python train.py --num_hidden_layers=14 --hidden_size=320 --n_experts=128 --experts_per_token=4 --d_expert=80 --d_shared_expert=192 --hidden_act="squared_relu" --moe_layers=[0, 2, 4, 6, 8, 10, 12] --router_score="sigmoid" --normalize_top_k=false --routed_scale=1.0 --balance_loss=0.0184 --balance_bias=false --init_std_router=0.0262 --lr_router=0.000615 --vocab_size=16384 --norm="rmsnorm" --norm_eps=1e-05 --tie_word_embeddings=false --optimizer="soap_variant" --learning_rate=0.00468 --beta1=0.95 --beta2=0.95 --batch_tokens=131072 --max_seq_len=1536 --train_tokens=637200000 --max_steps=4862 --dataset="wikipedia_en"
Below are experts of layer 2 (counted from 0) of a mixture-of-experts language model. Rows are named router (the router's row for the expert), up (a neuron's input weights, with its number), down (a neuron's output weights, with its number) and show model dimensions 160-239. Each number is 128 + 24 x the weight over its row's rms, rounded and kept within 0 to 255.
After each expert's rows: a language model's description of what the expert responds to. This comes from a sample of Wikipedia text that the model never trained on.

# expert 8
router [117 133 113 112 149 176 122  85  88 113  98 132  91 125 132 116 100 182 130 150 162 130 141 177 116 112 108 112 106 141  91 151 108 129 114 148  86 153  99 171 102 160 104 111 123 179 116 121  90 133 133 133 155  94 115 178 131  96 157 139 133 103 105 120 121  95 147 123 182 154 134 157 124 126 131 106 117  64 141  97]
up0 [143 136 124  77 126 112 118 111 153 104 108 101 121 172 156 101 110 156 139 153 145 156 121 164 150 127 155 139 153 139 115 119 120 154  89  90 103 117 118 154  99 128 116 136 102 164 101 151 117 125 131 136 172 143 106 133 138 162 165 148 120 118 127 132 106  86 144 119 150 180 169 136 144 114 113 122 127  74 132  85]
down0 [126 136 123  99 151 109 111 139  81 129  85 163 185 148 115 182 143 124  89 134 136 167  91 167  88 135 138  94 112 161 138 177 103 159 140 118 109 163 157 142 157 113 125 100 133 149 154 104 148 142 119 132 107  88 119 152 153 149 170 180 154 110 121 152 107 129 126 129 161 118 151 135 123 117 126 140 108 175  95 125]
up1 [115 151 155 108 134 128 149 119 129  74  93 130 153 136 126 138  79 154 115 120 128 130 144 150  87 107 142 113 103 107  97 130 113 134 113 105 119 135 126 118 101 163 137 121 148 109  92  76 111 154 158 154 139 182 132 179 114 129  92  93 131 129 134 151  83 126 120 149 161 104 110 157 112 133 139 104 159 132 170  75]
down1 [136 150  90 135 129 127 126 174 113 133 100 153 118 109 117 134 152 111 117 138  86 169 146 117 145 133 119 140 137 108 154 120 174 153 149 178 129 149 113 106 128 123 116 150  95 106  93 100 120 118 157 173 132 112 109 117 147 117 115 117 142 132 129 115 149  98 122 121 133 165 118 161 129 155  90 106  96 124 119  91]
up2 [101 127 106 155 113 150 151 127 124 138 115  88 112 122 147 136 129  92 152 118 162 108 160 145 170 147 156 127 105 147 154 115 127 139 120 122 160 130 147  73 140 168 146 125 143 123 131 142 141 120 140  76 105  91 125 193 119  95 160 117 110 113 108  72 131 140 169 136 180 136 105 118 106 111 102 136  89  95 145 101]
down2 [168 127 133 140 127 161 116 119 143 173 125 147 126 108 145 142 133 112 130 130 148 110 138 115  89 155 192 105 141 127 128 139 149 138 133 146 102 147 102 111  87 165 100 116 124  86 117 118 147 137 115 135 111 158 134 102 132 179 118 111 150 109 114 167 153 113 105 143 120 158 184 156 158 138 122  67 130 119 128 126]
Description: Table pipes, word-middle pieces. Mostly pipe separators between numbers in sports statistics tables, plus mid-word pieces after a first letter, such as d-ark, d-rough-t, re-vi-ja.

# expert 0
router [ 99 123 107  98 133 112 129 131 167 121 133 152 125 146  95 122 114 157  98 122 138 157 111 134 112 139 137 107 163 144 128 155 123  88 110  96 140 141 118  79  99 167 140 161 125 166 125 135  83 151 134 114 112  92 136 149 113 112 124 114 130 125 121 123 128 121 168 128 108 101 140 103 154 150 108 111 106  86 156 132]
up0 [127 111 158 170  91 102  89  96 137  77 132 145  87 133 121 135 143 116  96 133 135 125 108 143 141 112  94 101 128 150 122 120 107  99 107 120 203 131 118 132 135 137 138 125 121 133 153 172 115 121 152 123 119  94 140 126 170 123 148 125 168 121 133 121 120 112 118 110  99 154 102 112 148 184 103 105  93 132 140 119]
down0 [ 88 104 170  83  87 110 138 145  94 158 125  90 142 125 148 164 141 100 175 132 138 119 142  90 119 109 130 171  39 128  79 148 158 144 145 133 116 129 145 137 148 118 101 133  88 134 111  98 139 116 110 115 112 137 152  97 164 143 126 117 114 151 106 140 110 106 131 122 122 162 129 148 135 132 138 127 140  96 118  80]
up1 [113 107 144 149  97 115 125  98 175 122 118  88 144 114 101 144 131 130 111 132 150 119  95 158 121 126 167 123 119 127 116 145 100 148 129 139 129 169 120  95  97 112 139 149 124 102 171 137 157 151 113 128 116 119 129 126 116 140 102 144 102 101 128 122 174 161 134 144 120 113 144 143 120 184 111 117 108  64 145 142]
down1 [145 143 120 105 113 102 113 170 171 103 146  85 136 145 107 123  72 141 118 170 193 118 140 157 127 141 178 116 119 115  93 112 146 131 109 168  96 124 182 155 134 148 134 125 112  89 122 122 125 111  94 106 137 144 142 136  78 109 157 107 130 143 164  94 147 125 119 118 108  96 125 116 158 135 118 154  81  91 121 186]
up2 [148 125 155 123 130 124 113 138 148 113 121 149 188 107 115  75 104 102 127 133 135 142  94 115  88 171 132  86 160 134 122 128 180 102 126 140  87  93 142  80 152 111 167 134 168 194 136 121 156 175  84 153 135 108 116 102 120 161 141 113 100 113 110 176 154 147 161  86 145 135 152 142  91 114 122 142 116 158 159 130]
down2 [137 134 108 142 161 117 134 123 103 132 129 118 138 121  99 113 104 123 111 159 135 147 144 120  97 141 146 180 119  89  97 117 113 152 119 140 169 135 169 144 127 130 101 154 118 118 116 136  95 143  92 167 119 121 142 102 112  98  91 104  79 184 113 104 152 174 146 125 177 141 139 101 136 109  94 113 114 124  77 168]
Description: Passive participles and predicatives. Participles and adjectives after was, also or commonly, taking as, by or to, especially known in "also known as"; seen, described, available.

# expert 58
router [114 106 141  91 159 120 135 103 132 124 133 165 133 138 138 172  97  87  85 154 169  65  80 114  97 133 103 168 123  83 137 144 122 124 193  99 112 127 132 138 115 118 186 133 152 143 156 142 104 143 136 143 146 142  86  64 152 127 146 113 140 127 149  76 134 153 151 129 137 163 134 167 143 138 121 115 152 139 141 140]
up0 [159 113 136 125 128  67 149 149 113  97 111 144 113 105 123 152 107 134 121 115 153 123 144 168 132 178 135 132  99 139 150 131  82 142 123 117 186  98 145 119 120 119 126 108 130 124 103 109 126 150 101  96 116  87 107 113  96  75 154 121 116 102 107 101 166 174 154 134 138 171 138 161 136 122 169 136 114 133  77 136]
down0 [128  89 116  86 129 105 125 106 132 137 115  95 143 115 120 157 159 153 123  99 133 155 133 105 122 102  79 101 108 135 150 152 142 115 100 158 155 139 108 124 153 113 130 153  84 174 137 114 139  84 104 138 125 124 138 176 123 110 175 108 145 139  92 172 128 120 159 133 162 129 127 126 150 133  92 125 164 110 120 114]
up1 [141 128  91 108 155 149 116 127 175 121 145 147 149 127  90 121  88 113 101  97 135  65 132 157  94 154 139 130 118 117 173 146 110 118 142 155 120 136 111 127 148 142 117 145 119 106 104 118 135 127 110 119 131 126 128 120 156 120 133  91 134 115 132  98 102 131  82 123  88  83 123 137 111 103 136 150 122 132  74 132]
down1 [155 139 132 119  83 102 156 126 119 151 166 121 159 132 130 102 126 122  93 128 151 134 143 124 141 110 118 111 151 136  98 103 118 134 161 132 115 121  99 139 134 104 162 140 110  86 140 112 126  93 125 107 129  86 130 110 113  89 137 169  96 107 145 109 157 112 119 118 145 163 218 103 118 115 110 153 108 111 141 135]
up2 [ 94 116 104 121 157 126 111 137 121 112 103 148 148  88 136 190 110  82 118 158 125 138 195 116 166 168 124 125 108 153 114  95 144 133 138 127 132 108 158 107 113 154 127 132 156 142 103 126 146 138 114 124  94 126 128 168 135  59 133 125  85 105 112  72 128 126 185 117 183 133 123 113 151 112  97 111 113  89 121 141]
down2 [134 117 177 131 176 130 111 112 140 103 145  81 152 166  72 172 102  78 182 177 138 118 165 156 118 184 128  91 133 146 147  77 101  95 107 160 126  95  99 147 139 121 123 128 136 130 145 131 115 104 131 113 116 160 105 128 132 118 152 110 133 124 126 103 152 109  76 125 136 181 140 166 167 133  93 173 168 113 146 155]
Description: Capital-letter acronyms. Capital letters and letter pairs inside acronyms and abbreviations, often in parentheses, such as SNA, CAFA, HIT, RIAA, UNICEF.

# expert 25
router [126 104 157  75 138  97 153 116 156 127  91 162 124 125 129 191 146 168 118 150 168  83  96 145 157 145 112 111 120 103 135 104 150  92 122 158 131  80 145 140 124 163 119 126 123 136 135 134 135 105  98  91 119 126 122 143 155 122 153 116 131 150 117 123 136 119 149 173 142 147 135 164 147 126 121 154 127 105 177 167]
up0 [128 132 176 123 100 115 121 120  98 111 112 100 170 117 158 109 106 130 157 107  95 147 126 110 161 129 118 105 150 110 150 165  75 141 140 101 120 116 110 132 133 132 103  97 200 144 147 111  97 117 139  73 153 126 100  82 167 128 137  98 140 168 152 115 123 154 123  89 127 124 137 150 127 147 137 143 144 127 138 133]
down0 [117 158 110 123 157 144  74 131  96 143 124 142 127 131  77 164  94 124 104 114 112 146 176 145 123 142 130 118 103 149 155 175 115 125 157 124 180 158 141 139 101 162 121 118 145 126  91 164 140 136 128 114 154 124 147 151 109 120 124 151  90 117 150 167 129 130 111 143  90 168 200 135 132 126  92  68 116  86 104 146]
up1 [145 142 158 144 132 133  97 176 137 110 131 131 130 105 125 167 135 159 187 150 131 137 129 127 117 147 117 127  71 115 148 135  73 181 131 108 115  92 125 129 135 106 104  73 139 128 162 178 104 104 158 122 134 111 108  81 146 125 149 114  55 143 127 154  91 133 144 133 155 126 136 124  98 112 139 128 154 110 139 149]
down1 [128 193 126 135 119 141  90 131 136 155 140 125 118 143 131 118 140 155 136 129 172 113 174 112 143 137 122  93 107 140 139  94 134 120 148  75 117 152 122 153 122  83 155 108 143 184 146 136  76 123 147 136 103 105 121 136 122 140 107 174 118 156 128 112 135 140 126 145 144 108 122 117 101 117 137 142  92 100  57 146]
up2 [168 123 129 119 114 114 135 158 122 109 126 132  97 111 106 182 121 143  77  99 141 131 144 118 165 151 140 119 116 130 136 163 163 161 149 120 119 115 141 135 114 117 132 125 101  79 161 119 140 103 153 115 128 146 133  97 107 116 108 107 188 107 118 138  86 163 155 115 184 120 124 141 126 137 120 100 119 153 104 149]
down2 [114 139 161 125 135 155 118 152 106 164 140 154 150 157 202  82 102 128 139 111  83 147  92  89 139 155 156 167 142 131 104 105 135 152 157 128 175 114  98 113  75 105 156 116 124 133 128 147 152 128 150 143 127 128 127 122 105 137  89 113 160 154 176 118 123 131 157 125 138 118 154  77 121  99 153 132 140 117 111 134]
Description: Verb objects and pro-forms. Objects and pro-forms right after verbs like did, made, gave, e.g. did so, give it, him, them, something, twice.

# expert 32
router [133 124 146 140 137 153 110 141 129 118 137 134 131 162  85 146 107 145  76 122 124 124 109 132  90 151 105 116 161 111 134 138 107  86 128 133 141  78  87 126 104 159 168 127  95 151 160 100  98 152  92 106 114 155 127 144  68 116 157 135 130 119 141 139 127 137 123 174 122 125 100 119 134 168 118 139 160 141 148 117]
up0 [ 93 139 139 177 175 137 121 119 170 106 100 166 114 119  89 100 159 142 137 145 162 127 117 140 106  86 108 109 131 141 137 103 134 124  86 147 179 129  72 114 133 126 126 141 168 149 143 108 141  94 132  95 130 128 111 109 149 163 147 107 113 169 134 131 105 142 101 104 123 141 148  83 133 126 100 135 157 116 107 103]
down0 [136 116 100 131 111  94 156 129 149 126  85 168 134 107 115 116 149 133 160 136 133 152 140 122 113 169 111 160 140 111 133 120 114 113 115  95 138 149 132  89  98 115 133 128 112 116 140  85 137 153 134  95 136 125 108 138 139 169  97 184 109 108 179  95 154 103 153 103  70  88 127 178 139 130 139 100  95 129 108 109]
up1 [111 130 132  99 148 160 100 122 118 132 156  88 118 166 156 155 171 133 136 119 149 119 127 120 126 149 122  91 116  97 140 124 137 124 122 111  78 185 135  92 119 141 111 143 146 124 129 113 149 204  76 130 101 141 112 129 114 110 102 152 146 154 197 116 135  95 117 127 112 127 140 126 129 136 172 139 138 118 164  80]
down1 [134 123 124 129 126 182  70 109 130 113 118 138  64 138 147 141 101 142 124 153 115 123 154 125 172 112 123 116 135 133 149 153  97 140 145 125 156 149 154 103 135 189 144 144 155  96 122 116  88 131  99 155 117 113 112 158 150  63 128 118 130 153 108 145 123 123 152 155 125 149 145 125 151 120 156 130 106 184 105 134]
up2 [180 121 122 126 152 112  91 124 167 117 131 124 140 128 153 149  87 130 130 113 119 115  78 174 156  97 114 113  76 103 131 133 160 168 109 131 135 131 121 155  99 126 127 160 142 189 149  94 108 121 140 122 167 139 157 140 120 132  97 125 117 136 100  93 173 113 144 122 129 148 132 118 115 140 158 119 152 106 122 125]
down2 [143 131 103 120 145 124 152  99 103  97 134 108 137 116 160  97 123 102 119 152 120 157  79  78 184  96  77 112 103 151  86 155 146 135 144 116 106 112 128 144 136 149 129 162 121 129 103  70  95 175 156 145 128 128 103 106 127 120  85 105 126 133  85 170 116 116 128 109 146 159 143 116  99 148 101 108  69 177 117 148]
Description: Hyphenated compound starts. Capital letter right after a hyphen in compounds like Anglo-Sikh and Franco-German, plus initial pieces of foreign personal and place names.

# expert 22
router [ 92 173 120 131 107 154 127 105 118  67 128 153 138 172  77 166 154 135  99 128 136 109  88 132 127 128 123 153 147  57 141 115 140 128 120 132  88 111  67  54 129 130 158 108 116 115 110 102 112 120 139 130  91 129 100 120 108 114 149 124 137 113 140 113 134 111 167 119 132 149 150 161 157 104 121 150 129 106 104 115]
up0 [122 123 137 113 131 140 161 147 123 103 103 113 134 170 112 150 118 141 101 172  90 161 110 135 108 110 111 112 127 125 137 116 128  85 116  92 136 112 108 138 137 125 145 132  94 116 107 125 135  81 102 145 115 116 123 136 172 165 150 121 118 114 135  86 118  85 136 129 130 158 122 132 157 162 118 152 125  85 118 115]
down0 [160 148 144 123 180 111 128 116  78 105 136 151 167 164 137 135 136  99  90 138  89 136 153 132 142 134 163 104 170 135 113 157 138  94 111 121 101 117 142 114 115 163 111 118 129 130  91 129 144 136 148 117 136 137 130 145 102 119 163 107  90 109 125  98 102 143  99 101 111 101 145 149 171 120 113 144 118 136  90 132]
up1 [ 98 123 128 150  69  95  89 136 116 149 133 107 157 139 109 135  94 144 165 131 122 161 173 111  96  82  84 120 117 120  97 123  95 100 112 130 143 120 104  90 139 152 131 111 118 153 134 106 125 104 140 156 129 109 142 139 131 121 109 115 145  75 116 130 135 173 115 161 148 120  85 143  83 126 111 113 171 125 109 122]
down1 [131  86 157 121 116 141 117  99  85 165 135 116 125 134 150 148 181 114 109 135 127 101 103 142 115 129 150 108  83 147  76 158 117 136 116 136 139 113 204 154 116 108 137 121 129 133 171 144 144 155 112  94 143 173  98 143 117 135 119 138 136 118  98 122 129 124 104 132 132  96  92 144 160 126 137 107 120  94 100 141]
up2 [120 179 115 120 127 131 172 146 116 111 123 144 188 113 103 136  83 156 108 171 130 130 120 126 151  99 131 132 121 116 152 142  90 104  91 138 118 143 128 145 136  99 130 115 135 105 125 108 119 113  87 100 131 159  98 109 149 128 153 118 165 106 159 166 146 139 108  94 135 179 137 155  83 129  99 145 166 104 132 133]
down2 [ 93 157 119 109 109 140 142 171 147 116 133  97 151 108 165 117 134  83 117 113 168 132 169 149 104 173 118 112 100  98 150 127 119  83 143 104 126 145 118 129 167 103 132 104 119 106 118 149 116 160 160 110 108 178 139 177  86 144 136 144 135 129 142 132  83 140 115 131 111 150  88 112 122 145 174 125 134 122 123  96]
Description: Numbers and "general". Decimal digit pieces in table percentages and coordinates (.00, .19), plus general/General, people, individuals, cities after prepositions.

# expert 55
router [ 99 127 125  83 112  95 147 154 171 134 109 151 114 113 128 129 142 198 116 133 134  88 106  99 158 172 137  94 120 134 117 128  74 103 131 130  76 116 107 134  95 163 141 131 110 162 168 167 157 128 119 140  92 175 118 112  77 127 114 144 103 106 124 117 135 124 137 136 167 115 126 137 132 138 134 135 137  97 162 124]
up0 [142 120 111 131 107 165 126 135  89 142 145 161 142 134 134 136 115 126 154 106  87 121 150 138 145 130 135 128  84 153 159 140 136 156 142 126 107 105 140  88 116 137 127 131 114 202 152  94 125 141 158 120 110 151 132 162 131 111 127 130 112 143  86 126 149 155 166 121 148 102 116 108  98 180  67 153 153 125  92 118]
down0 [151 136 157 116 106 139 128 124 115 126  96 136 157  70 160 100 140 148 122 111 170  83 148  91 190 116 143  80  84 140  84 103 164  90  86 121 143 109 128 132 116  99  97 131  96 133 119 123 125 147 139  74 165 117 115 122 135 158 110 113 154 162 131 136 106 138 148 152 153 173 135 110 106  95 120  84 105 112  97 137]
up1 [109 125 115 113 116 136 145 128 122 160 125 125 127 128 203 132 103 138 165 120 114 132 110 129 143 119 151 141 160 129 133  94  97 139 113 133 141 115 177  97 111 121 143 164 152 136 115 135 141 160  93 126 176 173 132 112  88  87 128 184 122 115 118 152 170 163 132 110 117 106 111 118 102 173 150 138 145 106 125 129]
down1 [143 120 114 144 107 149 116 130 129 139 112  89 114 170 201  92  98 121 146 130 107 155 148 111 120 126 123 122 129 100 120 123 130 129 148 122 151 127 193 112 128 110 114 112 115 170 111 165 100 184 101 114 124 110 117 109 136 105 125 163 135 114 133 131 111 119 168 107  74 135  95  98 143 128 127 128 128 126 121 127]
up2 [104 185 132  99 166 117 170 159 149 120 115  98 132 111 163 154 127 170 129  78 115 127 104 139 155 170 154 151 125 135 126 112  62 156  92 119 118 116  83  96 122 151 141 117 178  55 185 121 134 130 129 137 151 124  94 153 117 146 115 116 127 129 141 102 122 173 107 102 131 141 122 129 126 131 130 115 145 118 136 136]
down2 [132 134  72 162 112  81 160 154 123 113 158 139 173 162 125 168 106 148 144 167 113 150 144 117 132 142 128 118 136 126 107 147 123 145 107 118 129 162 120 168 122 132 132 138 167 159 101 112 161 140 156 156 138  94 131 118 151 128 167  88 112  96 117 119 141  90 135 150 112 137 125 105 156 131 126 118 115  88 142 100]
Description: Particles and adverbs. Adverbs, particles and adjectives after verbs or as, e.g. came down, as well as, up, long, short, high.

# expert 54
router [112 138 148 135 104 174 114 147 142  98 118 109 119 170 133 132 137 132 139 115 154  83 149 159 128 166 119 130 115 167 109 134 142 117 102 140 100 116 123  96 111 132 154 159 107 153 133 116 122 117 132 166 139 111 104 139 111 115 145 143 151 114 102 162 129 114 135 120 125 121 195 166 100 118 132 136 172 141 160 129]
up0 [141 143 140 120  96 169 139 109 113  74  98 114 143 136 166 117  89 109 119 127  95 130 130 155 165 106 124 111  92 121 140 147 156  95  76 161 140 125 126 123 151 126 109 135 134 126 126 172 120 123 117 143  88 130 106 146 126 140 123 120 145 130 135 136 107 122 169 125  94 185 161  96 141 126 139 144 124  95 128 126]
down0 [125 157 100 162 147 140 135 102 122 135 156 137 125 120 132 157 187 143 123 128 110  84 169 110 105 158 157 154 156 114 111 142  96 115  84  86 137 104  83 156 151 143 130 183 142 146 172 105 123 136 119 101 118 126 135 128  89 113 113 158 122 115 167  87 129 179 146 136 138 180  97 114 128 100 119 110 107 162 122 130]
up1 [157  89 149 150  69 158 108 115 156 126 115 100 108 109 128 141 197 159 131 103 128 127 101 123 143 130 122 164  99 112 114 103 168 122 132 158 150 107  91 108  54 125 168 159 168 145 122 107  98 125 115 124 125 136 104 123 124 146 168 101 148 141 116 124 120 144 165 165 144 165 117 137 120 124 135 135 119  85 157  73]
down1 [128 151 137 113 114 100 113 162 140 148 163 136 122 123 142  97 129 171  95 118 147 149  95 154 156 105 106 118 158 111 106 125 107 128 165 162  80 149 163  96 108 133 141 138 121 150 153 140 118 107 101 115 146 153 124 175  97 126 129  95 126 136 135 126 136 127 109  97 137 137 118  95 143 118 146 114 163 159 124 131]
up2 [126 146 115 147 123 105  93  76 126 124 118 107 121 167 101 167 133 134 116 105 157 107 159 123  82 157  97 156 101 100 154 119 131 143 108 166 147 166  95 140 110 124 134 137 151 141 112 115 116  97 183 155 128 114 144 137 100 134 189 149 190 150 134 159 130 127 103  77 154 149 134 134 125 100 142 147 158 104  97 154]
down2 [131 126 109 160 130 167 185 105 137 139 138 165 151 126  91 159 139 166 152 131 148  83 136 130 142  80 122  80 126  96 137  70 160 131 141 135 150 133 118 104 122 138 123 137 113  79 190  90 142 159 150 133 153 153 103 171 161 102 142 124 143 112 162  93 154 117  73 133 162 111 150 129 148 133 134 149  93 119 148 145]
Description: Early word fragments. Consonant pieces and opening syllables of split words, such as c, d, sp, cont, pr, often in foreign words, names or LaTeX.

# expert 17
router [ 96 103 147 100 143 167 125 143 139 115  94 145 168 185 157  98 131 119 128  92  96  96 121 130 106 129 112 137 150 141 126 123 139 101 113 133 161 128 124  94 156 152 146 177  93 171 172 166 114 161 152 132 143 117 147 145 150  72 104 114  86 168 139 105 119 116 168 114 119 122 156 140 148 132 126 115 168 130 177 121]
up12 [ 98 126  74 124  94 129 198 148 101 140 136 123 137 135 169 120 106 131 106 120 100  84  99 106  96 129 129 127 135 141 187 149 133 136 105 162 108 157 116 168  97  93 135 157 167 171 148 118  89 121 129 145 142 132 130 132 136  94 101 112 152 122 113 105 137 101 160 118  70 127  90 158 108 143 106 124 141  87 162 119]
down12 [129 117 119  92 159 148 133 136 110 124  84 159 168 132 119 126 138 126 170 134 127 167 114 148 146 111 119  78 135 118 195 123 133 112 117 124 189 146 149 106 102 136 144 112 111 143 132 100 111 120 154 128 126  85 113 164 148 138  82 150 140 133 113 140 141 131 178  91 133 150 140 163 153 123 126 128 139 101 129 141]
up13 [118 168 111 125 141 159 165 134 154 116 107 153 148 110 141  81 114 123  99 110 145 173 117 152 149 135 122 139 173 107 108 163 118 130 117 194 179 133 148  83 156 105 142 157 124 115 136 146 111  77 115 117 133 135 141 110 115 141 118 114  84  81 166  89 137 118 142 127 107 137 124 152 100 160  85  80  99 121 154  90]
down13 [135 163 134 132 118  48 138  95 108 174  91  97 115 104 150  97 121 164 148 115 131 122 162 137  94 101 135 102 128 107 119 103 104 136 168 125 135 141 155 152 189 116 126 176 124 111 162 157  82 169 140 157 151 127 124  99 111 147 155 135  61 111 140 124 119 122 138 137 106 133 146 124 118 139  90 122 103 116 132 168]
up14 [141 158 148 132 131 131 118 112 163 106  99 152 119 121 116 126 159 128 148  95 102 122 161 117 124 142 108 143 130  88 126 127  96 123 130 124 133 124 128 156 158 167 190 137 113 174 130 143 100 170 123 100 112 138  96 178 112 173 143 142  93 146  98 125 146 161 119 139 128 171 104 150 123 136 116 116 147 131 154  94]
down14 [127  87 160 126 130 112 145 128 136 144 139 102 107 165 126 113 136 120 102 101  92 121 127 138 128 111 130 165  98  80 131 114 168 121 125 112 132 131 154 144 133 124 152  96 147 120  87  96  86 154 105 141 156  97 111 137 126 121 140 168 107 105 164 100 186 119 133 158 128 147 152  98 121 109 105 136 112 121 130  93]
Description: Ordinal and superlative adjectives. Adjectives right after "the", mostly ordinals and superlatives such as first, last, largest, same, only, latter.

# expert 44
router [130  94 110  94  92 117 139 118 125 119 129 109 134 114 120 137 104 102 149 153 140 110 154 154 132 117  95 106 116  86 166  72 132 129 121 146 105  71 100 160 127 136 162 122 144 148 104 132 104 137 125 108 100 165  90 126 120 139 149 139 152 139 162  71 110 127 161 117 152 166 145 105 112 132 100 114 113 133 176 116]
up0 [123 106 154 159 133 156 153 139 118 110 138 118  66  99  60 104 130 102 141 153 151 115 139 123 116 129 121 172 140 129 145 112 108 157 123 174 117 124  96 129 171 158 125 136  96 123 152 114  90 122 113 106 110 152 131 158 124 128 116 136 124 149 158 116 152 124 138 135 128 140 110  93  88 135 118  96 155  91 120 119]
down0 [ 87 141  92 136 134 113 147  90 119 119 134 141 132 135 169 120 147 109 146 171 136 130 145  91  78 116  99 103 164 129 145 149  90  81 122 168 149 122 156  95 127 128 130 133 104 139 111 161 110 171 107 142 103 100 127 119 154 164 125 144 126 114 130 163  88 117  96 125 126  70 121 121 102 125 123 134  87 154 120 140]
up1 [118 155 121 131 105  89 104 154 136 148 108 117 178 112 151 110  93 150 134 122 153 176 114 157 152 109  81 106 134 142 142 107 126 108 137 129 144 109 139 141  88 138 158  67 155 139 142 127  96 125 131 118 118 161 156 137 139 133 153 122  99 164 128 146 115 144 146 120 149 125 135 142 144 156 159 139  92 131 124 136]
down1 [101 140  94 121 133 113  87  92 134  98  93 148 141 129 124 148 152 107  96 150 139  96 127 145 119 124  86 150 132 142 106 137  81 139 147 147 154 180 100 172  88  85 150 102 109 107 141 137 167 157  92 123 133 133 147 130 112 154 108 105 165 155 137 121  68 109  85 137 137 103 151 120 147  94 137 144 136 135 111 119]
up2 [141 108 151  98 111 123 140 144 114 119 129 133 150 113 114 115 120 117 148 128 135 115 119 157 137 119  89 116 166  98 133 126 115 137 130 119 127  92 134 122 138 167 119 116 160 115 156 131 111 131 128 113  98 106  75 157  95 127  84 120  74 150 126 103 121  75 161 129 127 168 129 126 125  98 149  98 167 131 153 123]
down2 [ 60 136 122 132 183 126 140 165 104 153 118 137 119 105 160 142 112 131 115 125 122 124 137 121 152 119 117 148 132 121 121 158 122  98  96  99 131 184 100 121 133 121 126 115 115 122 138 110 146 120 113 152 134 178 124 102 130  91 149 160  90 154 127 109 135 100  96 108 125 140  92  97 145 156 105 150 152 104 118 171]
Description: First names and initials. Given names and initials of people, often before a surname or middle initial, such as John, James, William, Edward, J., P.

# expert 35
router [ 91 107  92 101 124 135 146  98 116  96  98 152  81 140 107 167  60 123 165 133 160 153  90 116 140 121  95 122 124 104 162  80 100 142 140 151  79 124 120 117 100 153 117 123 112 148 133 189 131 149 119 138 154 156 132 148 121 120 165 113 179 157 134 113 109  71 120 140 113 108 156 119 137 132  98 112 145 128 122 160]
up0 [ 74 116 108 159 139 172  73 133 107 112  94  68 102 158 143 126 144 127 109 109 133 125 164  98 104 177 145 128 142 186 122 135 182 139 141 137 126  95 108 115 112 125  78 148 136 140 123 144 132 141 171 134 149  80 140 154 127 129 126  95 113 129 110 124 141 109 110 108 130 169  99  86 100 119  99 150 109 123 146 164]
down0 [134 149 123 155 121 155 139 148  69 141 190 136 109 155 117  97  89 201 149 100 138 149 112 175 192 151  93 130 116 144 150 117 145 143  99 162 142 113 141 155 150  93  50 105 148 115 144 107 119 124 133 135 133 144 156 104  99 124 121 159 135 110 135 161 136 144  84  65  87 134  96 134 163 113 150 149 138 133 109 122]
up1 [102 156 111 113 120 151 179 158 148 112 132 148 136 137 147 127 129  86 124 125 165 128 131 151 143 131 120 112 187 130 157 112 102 103 151 185 104 113 141 143 122 120 138 146  70 114 104 128 148 174 104 145 122 121  81 136 147 134 153 162 127 106 103 138  93 149 101 117 139 132 159 157 144 143  74 114 152 116 132 139]
down1 [148 145 102  93 140 128 148 157 150 122 147  90 106  76 147 121 135 124 136 125 128 122 135 100 143 132 129 109  93 122 138  99 143 158 150 126 152 124 114 159 149 117 159 176 101  98  82 119 147 152 127 106 122 115 176 111 117 144 147 190 111 140 146 114 100 125 103  76 149 120 149 130 142  99 122  98 129  82 112  78]
up2 [ 87 137 139 152 128 153 136 142 111 137 154 101 171 123 103 132 114 143 119 168 188 105 132 109 135 126  72 124 165 155 117 147 132 101  90 135 132 134 144 109 127 121  98 130 108 133 119 106 137 164 115 144 144 140 137 131 143 124 130 156  98 170  92 108 122 154 131  89 156 146 170 147  85 113  92 160 105 146 143 101]
down2 [ 95 105 157 116 131  97 119 104 131 112 115  89 126 120 133 156 167 123 133 101 129  86 171 112 121 175 109 125 101 139  98 130 109 104 136 124 153 121 128 127 124 111 141 103 116 132  90 165  97 135 122 153 124 110 137 171  84 122  94 117 119 126 128  95 102 116 129 104 132 121 144  78 139 105 141 161 137 131 119 156]
Description: Clause-ending commas. Commas attached to a word or date that closes an introductory phrase or list item, such as Since 1989, In 2015, Instead,.